Weights of a small mixture-of-experts language model, trained from scratch on English Wikipedia.
Experts: 128 experts in each of 13 layers, 48 SwiGLU neurons an expert, 4 picks a token, a softmax router.
Below are experts of layer 8 (counted from 0) of a mixture-of-experts language model. Rows are named router (the router's row for the expert), gate (a neuron's input weights, with its number), up (a neuron's input weights, with its number), down (a neuron's output weights, with its number) and show model dimensions 160-319. Each number is 200 + 20 x the weight over its row's rms, rounded and kept within 0 to 999.
Before each expert's rows: "comes before" lists some tokens at least twice as common just after its tokens as in all text; "mostly gets" lists some tokens that are sent to it at least half of the time. This comes from a sample of Wikipedia text that the model never trained on. Tokens count by the router's weight.

# expert 60
comes before: "=", "\n\n", "\n", "  ", "See", " %"
mostly gets: "Awards", "=", "disambiguation", "Species", " List", " ="
router,220,188,238,218,205,196,226,209,184,184,172,222,193,208,196,178,201,138,197,199,237,224,230,226,184,193,196,178,188,174,219,186,217,192,192,216,221,205,226,212,192,210,209,204,209,190,203,188,204,211,161,209,178,210,203,181,208,190,203,216,196,196,181,190,201,210,210,189,218,209,186,173,200,214,210,163,239,219,190,210,201,211,233,201,209,198,204,205,226,165,181,187,180,204,175,175,179,222,183,207,157,212,197,218,172,199,213,215,197,176,199,217,206,181,190,220,188,178,170,174,202,187,170,202,229,190,205,174,188,196,182,225,202,193,172,197,184,237,195,181,223,179,206,161,186,186,163,212,196,252,190,208,193,196,175,169,178,166,211,204
gate0,252,207,200,193,191,213,188,197,193,171,225,226,147,195,196,176,162,175,206,181,202,187,181,205,239,224,200,178,231,243,190,224,199,201,214,182,217,180,170,191,178,177,167,195,210,213,190,200,198,266,207,194,167,212,194,191,192,205,192,204,176,196,194,178,232,188,227,186,186,176,210,189,195,223,184,219,200,174,224,192,210,235,216,204,189,229,195,196,179,215,195,192,196,221,189,199,180,188,219,224,215,188,193,198,201,186,182,242,196,213,190,190,202,195,208,216,191,186,243,204,171,200,200,210,182,248,192,186,211,196,168,222,174,194,190,174,222,211,187,197,169,184,206,194,212,228,162,190,179,252,211,215,229,177,196,185,198,202,188,208
up0,226,173,199,217,225,218,216,195,189,198,195,194,216,159,175,218,239,174,183,191,219,249,220,195,192,177,198,205,156,165,191,168,197,213,211,216,192,217,211,197,175,240,206,189,199,207,195,170,198,142,202,217,200,205,209,212,194,219,187,182,180,200,206,207,172,187,172,178,222,258,193,175,203,260,194,165,222,177,216,194,222,221,191,214,233,198,205,208,248,193,166,205,215,185,209,192,175,196,172,175,165,211,194,168,185,179,213,160,205,176,211,218,177,207,210,209,184,206,218,193,239,209,192,210,206,185,198,208,215,166,213,186,197,198,207,196,213,187,197,178,193,223,215,188,180,178,208,216,213,206,198,160,191,176,206,185,210,197,217,178
down0,197,194,200,162,184,201,195,179,203,187,210,190,191,214,193,221,210,199,199,189,221,205,201,175,239,203,188,208,197,198,180,195,200,176,228,214,204,186,182,201,184,197,225,216,201,198,223,219,220,171,242,186,227,220,211,198,236,179,246,240,220,187,203,223,186,209,176,188,159,199,275,198,171,166,206,233,163,176,191,198,186,184,184,206,179,187,205,224,216,197,211,163,218,226,222,172,187,207,197,183,246,202,180,175,161,176,192,176,212,172,214,193,239,189,194,190,203,169,191,218,189,230,190,212,145,175,156,221,226,200,194,213,180,181,249,229,189,208,217,207,162,196,198,210,205,168,219,188,200,204,177,218,217,219,175,226,212,170,141,213
gate1,180,212,212,211,184,203,245,201,215,194,211,175,189,203,184,181,201,146,196,216,200,175,221,227,196,169,198,237,201,200,217,176,182,201,194,172,217,196,214,206,185,204,244,231,217,154,187,204,226,177,207,184,191,200,182,204,237,183,194,165,190,214,207,176,184,197,187,189,236,218,188,204,204,200,165,189,217,208,196,208,224,175,268,191,194,190,211,175,218,168,203,203,206,162,189,219,167,237,150,160,207,218,172,196,189,219,167,204,190,203,202,194,186,136,214,192,198,186,179,189,171,193,183,175,201,194,204,200,197,186,181,206,229,202,207,193,217,256,196,178,224,199,198,177,200,196,186,229,178,213,176,170,187,194,169,187,177,184,188,214
up1,214,198,196,201,206,224,191,200,202,224,185,224,210,191,198,220,217,244,198,192,201,248,201,179,193,221,218,175,191,189,198,207,208,209,202,222,185,192,195,173,217,202,177,177,189,252,204,189,184,244,173,214,187,201,235,207,153,214,206,217,200,193,192,204,208,196,225,231,169,187,201,201,199,173,229,183,181,207,185,210,155,218,154,216,198,214,193,242,164,227,192,205,185,235,192,191,235,181,230,241,160,192,219,212,196,196,237,187,217,189,170,197,227,251,186,191,164,199,214,214,228,198,203,205,210,219,202,212,203,219,241,197,185,208,199,224,198,141,204,235,190,200,213,200,185,198,208,171,209,181,225,215,226,180,225,210,216,238,233,186
down1,239,191,196,179,168,200,234,224,167,185,203,187,193,202,223,170,178,183,198,229,212,196,216,209,217,173,152,216,182,186,227,198,192,222,218,183,195,225,216,201,221,209,232,185,190,173,178,210,213,187,192,228,196,189,168,210,228,227,196,222,190,195,197,209,180,186,205,193,196,186,205,244,231,209,153,234,205,251,212,201,206,229,208,192,176,195,216,185,190,179,211,191,178,167,190,226,201,205,197,187,190,215,195,205,193,203,195,200,230,168,218,202,196,211,214,243,220,227,189,218,214,229,189,238,218,233,217,206,176,186,210,202,207,204,166,183,204,209,194,199,230,196,181,194,228,191,200,156,224,190,206,188,170,218,188,200,190,191,243,182
gate2,185,197,193,185,202,159,206,200,231,159,198,173,199,221,219,181,212,181,218,222,170,188,211,184,230,232,197,188,225,210,187,237,177,202,227,190,217,194,208,215,204,214,187,168,230,219,189,205,183,234,171,212,214,202,196,213,208,195,219,215,226,194,194,195,201,204,192,186,207,201,234,173,214,193,194,206,198,180,236,189,193,222,202,198,171,216,202,211,211,233,212,182,174,221,239,168,247,188,216,220,160,198,189,186,202,198,197,215,214,201,208,186,216,207,206,253,239,214,187,177,174,185,234,149,194,184,202,170,195,232,244,226,197,212,189,198,177,174,198,201,197,188,182,195,200,215,191,193,179,182,241,198,197,188,204,200,199,176,176,236
up2,192,165,176,189,181,210,163,194,226,213,170,187,179,181,205,200,202,185,205,198,184,189,194,213,207,184,198,210,216,204,191,198,146,236,211,188,225,217,243,240,203,237,179,172,213,227,210,219,227,192,200,193,222,215,240,189,222,215,190,212,215,179,170,184,223,212,194,187,199,162,217,201,193,220,201,196,192,169,200,204,175,202,187,211,193,201,187,206,226,204,208,173,211,212,205,170,221,170,255,233,187,184,208,201,191,223,236,166,178,179,187,179,223,207,236,227,193,200,193,168,184,217,186,200,192,190,212,221,217,236,209,219,249,210,201,177,209,153,205,213,217,186,219,195,181,199,196,191,203,231,172,156,204,202,240,191,219,205,228,195
down2,226,196,174,158,201,227,245,208,235,215,193,179,159,202,218,199,226,210,211,177,196,202,215,163,206,188,233,203,188,191,193,204,202,231,167,185,250,214,214,215,188,211,180,203,232,204,191,202,170,180,225,187,202,182,186,194,159,204,228,198,218,192,198,182,196,200,208,185,212,238,198,155,204,189,153,180,191,210,184,214,240,181,211,210,206,226,223,202,215,200,191,194,217,222,215,182,218,172,233,193,193,192,192,202,185,175,214,215,221,225,207,192,191,199,166,173,220,233,209,183,200,215,209,222,179,217,205,165,153,176,175,183,186,218,219,213,185,220,208,205,175,182,205,197,185,208,220,187,184,217,220,211,229,184,169,164,171,167,201,177
gate3,154,160,184,181,193,211,239,211,255,196,195,159,191,166,193,223,180,226,187,212,201,219,189,205,209,210,193,218,237,209,222,195,203,223,190,199,198,221,230,182,226,212,238,208,193,191,207,195,210,226,197,197,189,195,201,187,243,193,220,211,195,236,208,169,226,199,194,180,195,201,227,222,204,195,178,145,217,185,202,223,208,169,184,214,200,195,209,183,198,210,200,223,191,156,197,190,234,182,197,178,173,189,180,192,169,216,223,159,206,188,224,189,188,205,218,183,175,197,190,210,235,183,211,181,177,190,236,184,205,209,189,189,222,205,193,179,147,202,205,161,211,178,178,212,213,210,232,194,177,204,197,237,221,215,221,226,155,211,164,192
up3,236,197,208,221,229,195,185,188,201,230,207,210,187,171,207,159,204,207,197,200,216,204,208,194,186,208,201,158,173,204,167,199,220,169,198,225,190,199,198,196,177,180,175,188,211,218,190,212,174,169,191,175,207,199,207,209,173,222,200,225,173,208,206,221,157,184,177,203,213,213,185,190,214,204,207,206,182,197,190,166,196,236,204,172,210,221,196,181,192,220,197,174,193,238,190,214,187,213,224,201,224,224,199,196,222,183,185,198,198,196,170,218,207,241,168,187,194,191,204,222,212,203,190,229,225,219,145,189,215,214,202,224,218,185,205,214,225,164,229,201,172,206,202,198,167,163,172,192,215,217,228,195,194,204,222,175,217,195,221,166
down3,179,205,213,205,210,219,227,168,176,197,143,195,179,204,199,174,203,160,210,180,199,194,207,235,205,194,214,187,204,214,196,192,188,192,144,190,187,196,206,203,180,232,214,229,205,176,216,191,211,182,224,214,209,212,208,218,170,183,184,204,218,185,220,247,209,236,226,198,214,211,188,217,222,191,214,233,197,242,193,178,193,198,183,206,196,190,189,200,186,205,199,243,159,201,230,222,178,200,227,201,170,227,209,177,185,210,195,220,200,182,199,218,210,219,216,263,187,175,207,220,201,203,193,190,199,183,202,179,203,211,172,201,193,230,192,179,216,171,202,188,235,198,186,185,207,198,177,225,197,218,130,182,194,205,193,169,213,199,172,190
gate4,196,189,206,184,200,195,166,190,244,174,195,183,234,204,174,186,166,234,206,210,195,185,196,195,198,155,207,237,217,198,206,196,179,208,162,193,213,200,211,172,219,223,200,213,223,183,194,227,234,206,200,194,171,195,191,230,185,193,220,186,173,187,214,188,229,197,190,234,218,225,195,194,194,213,230,204,167,189,176,195,171,202,194,191,222,201,177,199,215,198,208,213,183,176,191,208,209,239,208,162,214,217,177,223,192,198,235,184,174,170,211,170,213,203,217,209,187,190,178,203,190,192,205,212,205,225,216,195,212,200,187,236,213,211,211,176,202,202,195,196,216,174,204,175,191,173,231,196,229,187,225,189,202,180,193,221,176,201,222,185
up4,185,196,186,175,209,183,216,203,165,206,207,201,175,176,219,208,215,189,202,171,188,209,214,218,199,205,199,187,208,190,191,202,193,199,192,202,205,197,188,248,204,190,218,184,184,228,210,200,165,205,194,215,244,194,211,159,192,169,196,212,232,156,176,209,206,210,227,170,193,207,228,193,181,176,220,199,216,213,199,207,150,184,186,183,158,185,207,246,164,195,209,184,203,204,199,202,192,172,216,170,212,190,179,197,210,184,204,223,261,222,219,220,217,188,159,232,210,211,223,218,186,205,201,173,185,171,151,255,206,195,206,207,184,173,190,243,208,176,196,215,175,174,181,233,192,214,198,201,191,228,172,223,164,219,237,190,226,184,173,198
down4,219,216,199,187,209,216,221,162,174,209,171,179,191,217,223,194,171,195,175,238,205,191,209,232,167,200,226,220,161,223,171,199,199,220,145,204,203,216,200,198,193,195,166,194,223,214,181,202,204,207,195,189,181,190,180,184,205,189,159,213,173,199,151,204,173,204,183,205,223,221,213,193,214,203,220,214,179,245,173,200,165,202,239,206,205,171,225,211,201,191,177,216,177,215,200,191,196,201,205,182,168,173,180,219,181,212,197,213,205,182,178,246,184,221,178,236,232,220,196,182,216,179,153,183,215,219,222,220,188,193,196,189,211,207,209,203,187,214,181,206,183,227,173,217,199,195,186,237,203,196,174,188,202,187,171,167,182,216,243,175
gate5,199,203,226,221,205,216,187,209,201,194,229,219,209,213,183,226,189,192,186,197,210,201,215,220,195,171,190,211,196,194,197,242,170,205,210,195,212,219,203,249,205,206,179,194,190,151,166,197,200,198,196,209,222,200,189,209,188,247,200,188,206,154,200,208,184,184,170,213,193,212,205,180,212,203,219,248,223,208,217,199,174,231,181,183,166,214,211,210,173,195,185,182,216,185,217,206,169,217,223,188,181,180,183,182,227,200,184,207,201,202,208,174,217,184,210,203,215,197,204,181,213,187,214,197,196,208,211,190,220,188,187,214,178,206,169,181,206,199,201,234,204,232,196,175,186,233,177,171,206,247,192,166,206,226,159,187,189,174,216,194
up5,248,208,190,174,188,243,186,195,213,230,191,175,176,207,209,185,219,176,198,203,193,192,166,178,201,240,203,184,189,233,216,198,212,202,231,177,212,186,201,173,193,190,211,195,229,235,220,224,238,217,199,218,185,205,183,199,235,182,191,219,204,241,156,188,207,221,247,149,221,190,206,236,191,241,202,133,205,200,182,200,219,205,196,227,238,187,210,214,197,196,222,223,212,192,194,186,194,191,180,178,210,204,220,203,163,217,190,210,204,212,207,229,201,211,229,241,183,195,191,221,171,197,185,188,190,181,204,225,195,178,204,185,195,179,211,185,179,214,210,193,184,197,217,235,201,184,185,238,193,179,170,230,197,181,210,214,203,207,192,181
down5,162,175,193,186,222,213,180,188,194,227,219,190,180,196,180,171,234,205,203,162,178,218,198,241,200,185,187,212,213,206,196,179,168,212,168,199,209,237,186,256,187,200,187,198,208,215,203,189,222,203,202,183,222,173,221,199,163,199,197,177,245,227,156,195,227,216,197,228,199,178,217,229,195,189,186,192,227,158,209,199,174,205,199,157,235,204,185,220,180,182,201,198,215,219,179,168,203,158,171,210,190,210,186,211,203,199,220,210,185,216,198,199,223,207,207,212,191,178,185,204,180,240,216,208,224,198,187,218,228,205,206,168,219,210,158,204,179,191,245,201,163,204,179,239,216,165,202,240,187,175,232,184,192,187,203,230,231,204,193,205
gate6,218,189,229,211,201,193,240,212,210,169,207,190,191,177,179,220,221,211,209,205,174,162,160,214,229,171,164,216,204,187,230,190,211,200,235,215,195,207,189,238,231,200,205,181,169,176,194,157,150,179,206,203,194,205,201,187,213,228,199,196,186,231,220,179,192,215,189,220,177,226,238,177,223,212,191,155,230,207,227,195,224,206,194,193,199,198,162,190,186,196,166,198,206,178,207,202,217,180,196,223,194,156,199,192,217,183,174,182,201,197,232,188,184,197,166,192,205,206,173,180,202,208,179,189,191,185,203,191,175,177,193,195,235,191,196,174,247,200,149,205,208,219,212,171,206,219,196,236,152,204,228,160,179,171,254,184,214,162,178,205
up6,176,222,176,215,228,202,185,170,197,190,207,236,224,197,213,248,204,202,186,213,233,212,230,182,187,209,199,189,221,208,194,182,230,191,183,197,213,188,204,151,212,213,190,205,204,229,216,182,205,228,202,216,160,198,222,223,175,167,208,159,201,201,209,175,212,201,187,234,215,158,218,197,191,192,170,238,182,210,194,184,207,162,223,209,210,182,205,192,166,211,165,196,211,196,174,185,166,217,190,209,227,216,187,200,219,192,210,226,225,203,200,195,230,195,239,202,202,206,171,227,183,210,194,193,216,179,199,234,190,224,212,195,181,204,201,213,209,197,182,216,181,166,224,190,201,182,210,200,190,226,220,182,223,189,189,234,196,187,218,178
down6,199,198,174,186,234,196,183,196,198,213,203,181,199,213,169,198,184,231,195,228,195,210,188,236,203,204,242,185,187,237,221,211,230,170,190,232,222,172,187,176,205,228,196,202,202,208,200,203,252,244,190,226,200,230,181,204,185,183,179,185,191,205,192,242,250,223,186,187,215,173,224,208,166,165,206,178,199,207,188,210,226,202,222,231,201,205,240,194,224,226,180,222,189,185,195,177,222,219,204,212,181,208,207,235,223,174,222,208,208,145,188,219,233,165,192,222,210,201,213,217,139,208,180,184,181,215,198,207,176,244,170,188,207,206,197,205,189,198,204,202,194,217,195,174,187,206,209,183,226,206,212,212,187,218,191,221,162,197,191,167
gate7,199,220,181,231,195,184,217,197,202,168,213,202,199,186,211,209,223,209,238,191,203,195,190,199,214,232,205,209,210,183,193,194,218,211,165,233,208,209,169,154,239,191,190,211,239,216,205,219,202,176,187,189,204,184,216,167,209,198,209,205,185,232,155,189,207,217,199,228,171,209,196,204,223,202,223,170,184,206,190,215,212,197,190,188,201,196,187,205,195,233,182,191,228,204,160,213,271,231,178,245,210,191,197,194,222,172,144,201,169,183,185,219,191,170,169,220,188,215,177,203,181,181,211,196,221,222,180,225,176,193,199,219,191,209,203,202,247,204,186,201,205,223,212,186,182,186,173,230,175,199,213,201,207,174,226,207,232,202,204,254
up7,193,202,194,222,198,190,232,198,200,193,224,220,207,184,215,212,238,215,244,183,212,208,164,187,196,237,201,216,192,198,189,180,228,187,187,224,210,206,170,168,216,174,188,215,223,232,204,204,205,189,171,183,190,195,205,180,208,178,188,240,161,215,154,192,207,198,184,212,181,228,185,195,209,196,248,185,202,221,190,231,210,221,186,177,200,177,200,191,205,229,182,187,246,196,173,212,271,237,183,228,210,175,211,211,221,173,158,201,193,180,188,225,211,181,189,206,202,214,199,218,193,196,192,206,239,200,198,210,192,193,196,193,181,207,209,172,226,191,179,167,201,227,216,216,185,167,197,221,184,199,200,226,186,143,198,190,247,187,216,229
down7,187,189,221,174,210,185,215,200,199,201,197,183,197,207,180,176,208,180,205,189,180,212,239,199,199,167,212,221,234,175,178,186,211,203,160,188,235,222,211,163,202,229,203,173,199,183,215,203,192,237,157,194,236,205,189,194,206,191,216,195,223,209,183,189,218,190,254,178,166,205,191,219,183,210,188,171,213,231,209,192,197,186,186,182,203,202,194,228,188,185,198,184,220,213,170,199,187,196,217,175,218,172,197,181,188,163,193,218,179,186,211,175,207,198,172,173,221,208,188,179,199,214,180,181,194,205,202,209,186,204,164,179,192,158,208,211,196,209,189,242,212,201,192,217,194,186,206,235,229,222,209,184,223,224,201,199,144,190,209,164
gate8,170,223,190,233,197,183,236,214,184,189,162,173,171,195,201,201,205,174,196,222,234,209,194,185,212,193,205,215,187,191,202,181,219,196,205,222,217,195,203,253,210,210,205,186,185,219,219,176,225,137,203,222,222,233,205,203,184,155,184,212,187,231,199,213,233,220,196,180,208,192,210,211,186,179,182,177,170,188,163,174,180,190,194,212,189,183,192,212,198,160,227,223,216,187,209,180,216,187,207,206,182,179,220,233,233,205,214,197,227,193,223,184,202,185,190,213,201,199,205,208,172,200,183,206,220,199,191,192,204,177,220,223,240,185,198,227,222,164,201,193,221,195,202,191,198,205,219,218,170,229,202,197,200,182,220,203,229,194,198,219
up8,167,194,193,212,174,186,240,212,180,186,198,181,190,196,184,219,210,177,229,215,222,226,196,215,209,183,195,219,176,198,213,172,206,187,201,201,202,205,207,250,202,207,191,191,183,197,219,180,207,130,190,215,203,231,197,223,201,180,171,219,179,216,191,215,204,219,202,210,191,194,192,191,191,174,225,189,174,187,166,196,197,174,176,209,182,180,183,211,173,166,244,206,213,196,213,200,217,213,197,195,178,190,217,223,216,200,235,197,202,169,216,199,196,191,202,205,205,208,204,196,188,210,171,225,218,209,205,200,207,177,196,215,240,187,195,224,232,185,186,167,219,202,210,203,186,198,227,236,180,213,200,178,177,182,231,220,217,184,222,223
down8,185,212,207,194,199,176,207,150,197,209,190,184,215,199,203,181,185,206,194,222,211,228,240,199,182,199,212,210,203,246,195,166,203,185,211,184,202,152,164,201,193,214,201,218,174,197,200,175,209,191,243,185,216,208,171,187,225,205,200,221,199,227,188,220,178,197,194,200,190,174,210,261,153,195,179,211,204,192,202,220,190,170,193,174,212,193,234,209,206,216,196,220,166,191,232,187,217,162,203,184,175,204,170,236,175,211,152,233,184,167,201,194,167,203,178,214,183,207,208,191,219,217,193,185,193,149,184,222,234,171,215,202,189,216,205,226,198,174,207,183,212,215,188,203,181,209,172,193,204,181,169,211,208,238,198,227,224,189,218,221
gate9,199,171,213,177,167,218,204,198,192,179,211,189,192,210,196,219,195,160,200,226,192,199,210,190,180,195,184,179,204,181,182,191,215,192,186,159,189,215,221,187,208,222,228,197,168,181,204,181,158,249,180,223,189,183,201,204,204,172,216,184,248,190,202,232,206,195,213,190,190,166,208,171,199,185,141,194,195,156,208,187,200,171,175,205,222,221,212,213,198,211,195,204,184,213,184,202,213,223,223,192,139,200,219,183,182,208,209,201,205,203,222,223,227,197,229,210,187,207,205,183,209,163,232,161,206,181,229,177,220,205,187,215,179,212,194,213,171,186,209,186,173,228,201,204,185,183,187,173,224,212,223,201,206,214,202,179,236,203,201,199
up9,228,195,222,178,191,223,190,206,188,221,201,205,187,171,197,200,223,189,184,222,187,220,229,184,205,194,197,187,215,166,169,208,200,245,234,169,183,196,210,152,200,189,221,224,148,181,184,232,217,210,213,242,206,193,221,221,159,175,183,163,215,214,221,214,237,171,217,215,206,166,175,211,197,182,167,207,206,170,206,209,176,186,178,239,236,223,176,213,173,208,195,190,157,210,192,222,184,218,241,190,175,216,247,186,223,195,206,221,229,177,174,188,194,189,200,198,183,191,172,211,196,169,211,151,219,213,191,187,201,217,223,202,223,228,187,196,196,207,198,181,222,228,198,186,190,196,185,179,218,184,204,181,219,224,217,178,245,244,221,213
down9,219,195,225,208,205,181,212,234,178,136,201,204,224,187,231,172,223,180,208,198,217,175,193,176,183,181,194,189,177,202,186,222,227,240,195,201,211,178,193,188,225,230,219,171,223,197,231,161,205,206,194,161,208,194,211,212,180,164,199,168,196,225,189,230,230,209,196,191,185,155,210,211,205,194,225,193,188,190,186,189,192,214,218,217,184,242,209,200,176,206,188,223,215,169,207,193,210,201,216,198,158,226,190,217,221,168,175,202,194,214,209,224,212,199,205,178,209,213,183,198,189,191,210,195,205,218,188,167,225,224,176,227,219,185,216,272,196,199,209,192,237,181,202,211,176,196,194,190,159,161,216,205,208,201,165,216,210,216,233,245
gate10,166,204,176,203,203,236,190,209,176,205,235,220,197,199,221,195,206,176,225,217,179,183,207,215,249,252,212,179,202,138,226,225,188,185,216,206,201,195,157,220,199,215,161,188,155,215,199,208,221,206,180,200,204,225,185,213,212,182,181,186,170,237,187,163,196,210,199,202,187,231,196,219,221,196,216,167,194,186,206,194,210,239,191,197,193,180,163,177,228,230,177,199,223,204,211,199,206,181,218,209,215,135,179,210,226,182,215,220,194,215,205,232,194,194,161,188,188,191,209,185,216,187,195,211,202,190,204,195,230,190,197,204,205,195,208,209,218,206,180,199,211,185,170,215,232,198,209,211,210,229,203,206,202,232,205,215,201,194,167,231
up10,204,201,175,206,201,190,215,195,199,179,179,223,201,234,194,207,193,203,189,199,234,207,207,169,182,149,198,138,179,189,183,175,157,201,219,186,212,205,210,188,204,206,203,196,235,175,218,166,205,180,160,180,182,198,172,182,195,184,183,232,232,194,190,215,185,199,186,230,225,186,222,178,196,194,181,172,176,199,209,202,157,186,221,228,178,199,224,227,221,209,209,226,224,198,198,175,186,220,175,193,175,250,164,205,161,204,240,204,144,211,193,166,202,217,195,231,217,217,163,178,209,205,207,201,209,200,165,199,179,219,227,200,208,189,198,231,218,198,174,221,217,186,196,182,209,226,196,186,207,154,206,171,228,193,219,206,169,175,213,218
down10,184,177,217,205,140,186,198,226,213,198,170,218,214,167,174,182,215,186,186,182,221,211,160,168,218,202,192,208,164,208,237,194,194,198,255,233,218,171,191,215,186,205,161,220,199,213,188,237,209,192,211,215,197,193,189,186,216,182,170,204,221,222,209,196,231,174,204,192,171,194,226,198,210,216,178,200,194,219,204,198,187,192,245,191,198,217,198,194,164,230,185,199,215,199,208,169,204,202,196,178,194,210,234,195,220,228,223,188,226,183,183,231,181,209,227,188,184,214,221,205,211,190,201,214,198,177,173,235,162,210,184,174,194,220,186,200,176,194,185,198,190,193,221,197,188,173,208,191,183,190,195,177,221,168,206,228,216,231,174,207
gate11,239,204,217,221,189,235,182,190,175,206,171,199,203,192,206,212,231,170,232,168,190,252,185,227,214,218,200,168,205,195,187,202,176,181,209,223,189,205,172,196,174,200,179,193,210,224,205,195,175,239,185,198,221,202,209,225,199,216,202,278,213,209,198,196,178,204,216,178,214,214,203,206,193,230,195,191,209,219,181,178,175,218,209,197,215,176,224,217,214,182,183,186,197,222,208,195,227,200,209,226,153,221,211,220,170,231,237,187,201,168,196,244,217,166,175,207,198,190,193,235,184,204,178,218,199,200,222,192,219,182,189,215,176,191,196,216,190,198,192,193,175,207,230,232,177,181,186,213,161,208,200,215,209,165,220,186,225,182,215,201
up11,198,203,188,186,194,175,229,198,221,177,222,186,202,230,179,224,180,216,166,207,215,171,186,192,186,187,207,249,197,237,188,191,194,216,186,177,216,202,192,185,192,180,190,212,167,193,164,221,190,202,195,192,179,201,187,206,210,181,176,149,181,185,179,197,186,191,209,208,188,208,201,190,218,207,236,207,194,218,209,196,235,202,216,199,187,239,161,204,199,220,194,197,186,195,184,216,190,198,159,167,225,179,229,215,245,211,182,206,220,186,225,184,161,209,210,178,177,196,209,192,185,201,205,209,195,216,197,232,191,201,220,172,174,198,210,173,204,237,185,185,220,207,203,173,211,212,190,239,248,167,185,189,183,210,144,213,206,233,213,191
down11,198,197,195,199,200,233,188,175,201,230,185,200,162,203,215,227,207,200,267,216,179,179,241,192,175,199,174,211,217,166,175,196,222,192,199,213,210,203,211,195,212,189,180,196,230,180,197,186,173,204,223,212,210,135,189,181,201,207,218,182,198,185,239,202,197,213,225,200,202,179,171,196,218,171,181,193,196,200,191,179,213,204,192,206,174,207,190,238,224,200,198,185,199,204,211,213,235,184,221,214,200,199,221,178,157,158,208,203,181,211,188,211,231,206,221,212,199,216,212,177,178,186,216,219,188,204,228,169,220,200,189,204,188,203,157,222,204,232,195,198,167,167,211,227,168,185,196,224,218,191,206,265,211,175,232,161,206,188,205,195
gate12,225,218,194,220,211,187,215,215,175,172,205,214,173,194,202,220,197,153,228,188,186,170,210,198,232,222,201,136,204,192,201,152,190,204,191,162,192,198,203,193,193,221,189,206,166,183,190,205,221,181,209,207,216,182,190,194,196,158,185,214,184,237,182,225,201,227,180,206,224,213,213,193,196,224,195,207,232,233,214,222,238,188,195,168,213,205,177,185,202,201,178,181,209,219,193,204,171,218,189,195,207,238,208,191,183,192,157,219,185,194,200,206,194,173,197,222,213,202,191,195,199,195,217,165,187,171,182,185,153,182,207,237,183,230,183,213,174,225,220,168,192,215,196,188,230,199,233,222,192,192,178,161,197,187,187,211,220,180,186,227
up12,185,199,173,193,207,199,211,206,198,208,191,210,227,190,194,187,199,237,179,217,228,223,178,191,167,181,193,200,198,169,191,239,235,184,217,233,204,215,205,201,232,179,188,172,236,223,238,199,207,189,220,180,198,219,198,207,200,234,181,245,197,193,188,204,188,209,208,228,198,196,202,222,209,198,183,183,188,159,196,192,175,231,171,194,198,203,216,191,187,243,216,240,197,202,196,193,230,200,225,214,193,146,193,159,213,190,225,190,211,226,171,207,209,211,189,198,196,211,218,185,234,163,183,237,201,219,197,215,210,218,207,186,198,179,198,202,221,148,179,238,223,205,186,192,186,185,188,207,208,168,205,240,220,202,218,204,187,179,216,189
down12,192,199,181,183,205,195,224,189,162,233,215,217,200,203,200,194,194,215,185,209,189,189,198,170,192,190,177,182,199,197,163,203,231,236,192,197,179,198,216,173,192,195,193,196,204,181,244,218,193,206,205,199,194,225,170,223,213,175,192,177,196,224,228,188,177,200,169,201,242,207,192,205,177,180,210,185,223,202,222,201,218,231,175,203,183,176,205,195,196,228,201,210,207,178,199,196,230,179,190,230,218,238,226,174,199,200,151,200,207,228,189,214,236,197,180,158,208,184,219,205,205,187,205,207,222,193,194,238,209,208,249,225,201,169,177,187,233,219,229,178,231,219,158,228,217,181,204,231,229,183,190,180,177,222,188,165,219,209,192,201
gate13,237,204,192,229,243,184,176,184,189,216,182,218,211,217,214,180,218,213,196,190,245,220,198,209,156,208,204,180,205,206,222,156,199,186,181,246,215,198,207,189,189,198,212,218,226,217,221,194,170,195,197,190,186,196,209,220,211,187,222,220,200,181,132,211,178,199,186,200,214,170,175,140,212,206,213,186,200,191,190,202,191,215,180,182,170,180,219,196,201,187,196,177,233,194,196,190,180,194,193,227,195,193,189,208,197,159,189,192,185,224,206,213,195,185,182,227,221,187,200,203,194,193,191,226,221,186,174,222,196,192,191,221,193,197,207,195,206,196,171,189,197,201,224,167,213,201,236,200,197,183,196,198,185,181,195,177,234,193,229,207
up13,209,170,225,195,213,213,231,198,202,208,176,171,180,204,199,182,241,183,163,186,246,233,186,222,198,216,198,199,215,233,204,206,214,176,208,236,204,209,237,232,207,213,225,223,194,209,189,200,147,207,188,196,180,199,203,240,212,193,187,192,202,183,224,242,202,206,190,202,237,190,200,173,210,207,223,198,210,205,187,202,204,217,178,215,212,231,249,192,181,204,195,185,178,197,223,190,174,187,185,172,167,218,188,209,212,191,253,208,185,211,193,198,201,191,199,200,219,207,206,192,205,209,137,199,195,208,172,169,226,235,177,222,203,195,206,189,187,187,192,167,212,196,217,190,196,167,188,206,216,178,206,234,176,157,174,179,191,171,223,147
down13,218,212,207,185,186,196,192,173,202,195,182,221,238,210,208,225,194,218,192,197,164,212,196,203,169,201,197,173,162,180,206,211,200,237,211,187,179,110,204,187,210,205,165,190,205,212,218,166,184,197,251,218,200,202,176,175,167,185,200,189,191,240,184,229,217,182,182,179,212,214,205,201,176,210,209,209,203,201,185,217,217,199,202,191,208,219,191,210,202,196,217,209,206,248,222,202,207,194,209,198,200,209,239,218,193,227,169,209,217,192,190,203,190,229,237,211,194,196,210,227,192,223,221,203,201,186,183,195,217,170,193,173,176,195,208,209,192,210,177,198,208,223,160,210,197,205,177,200,197,199,194,187,227,190,190,206,220,202,157,193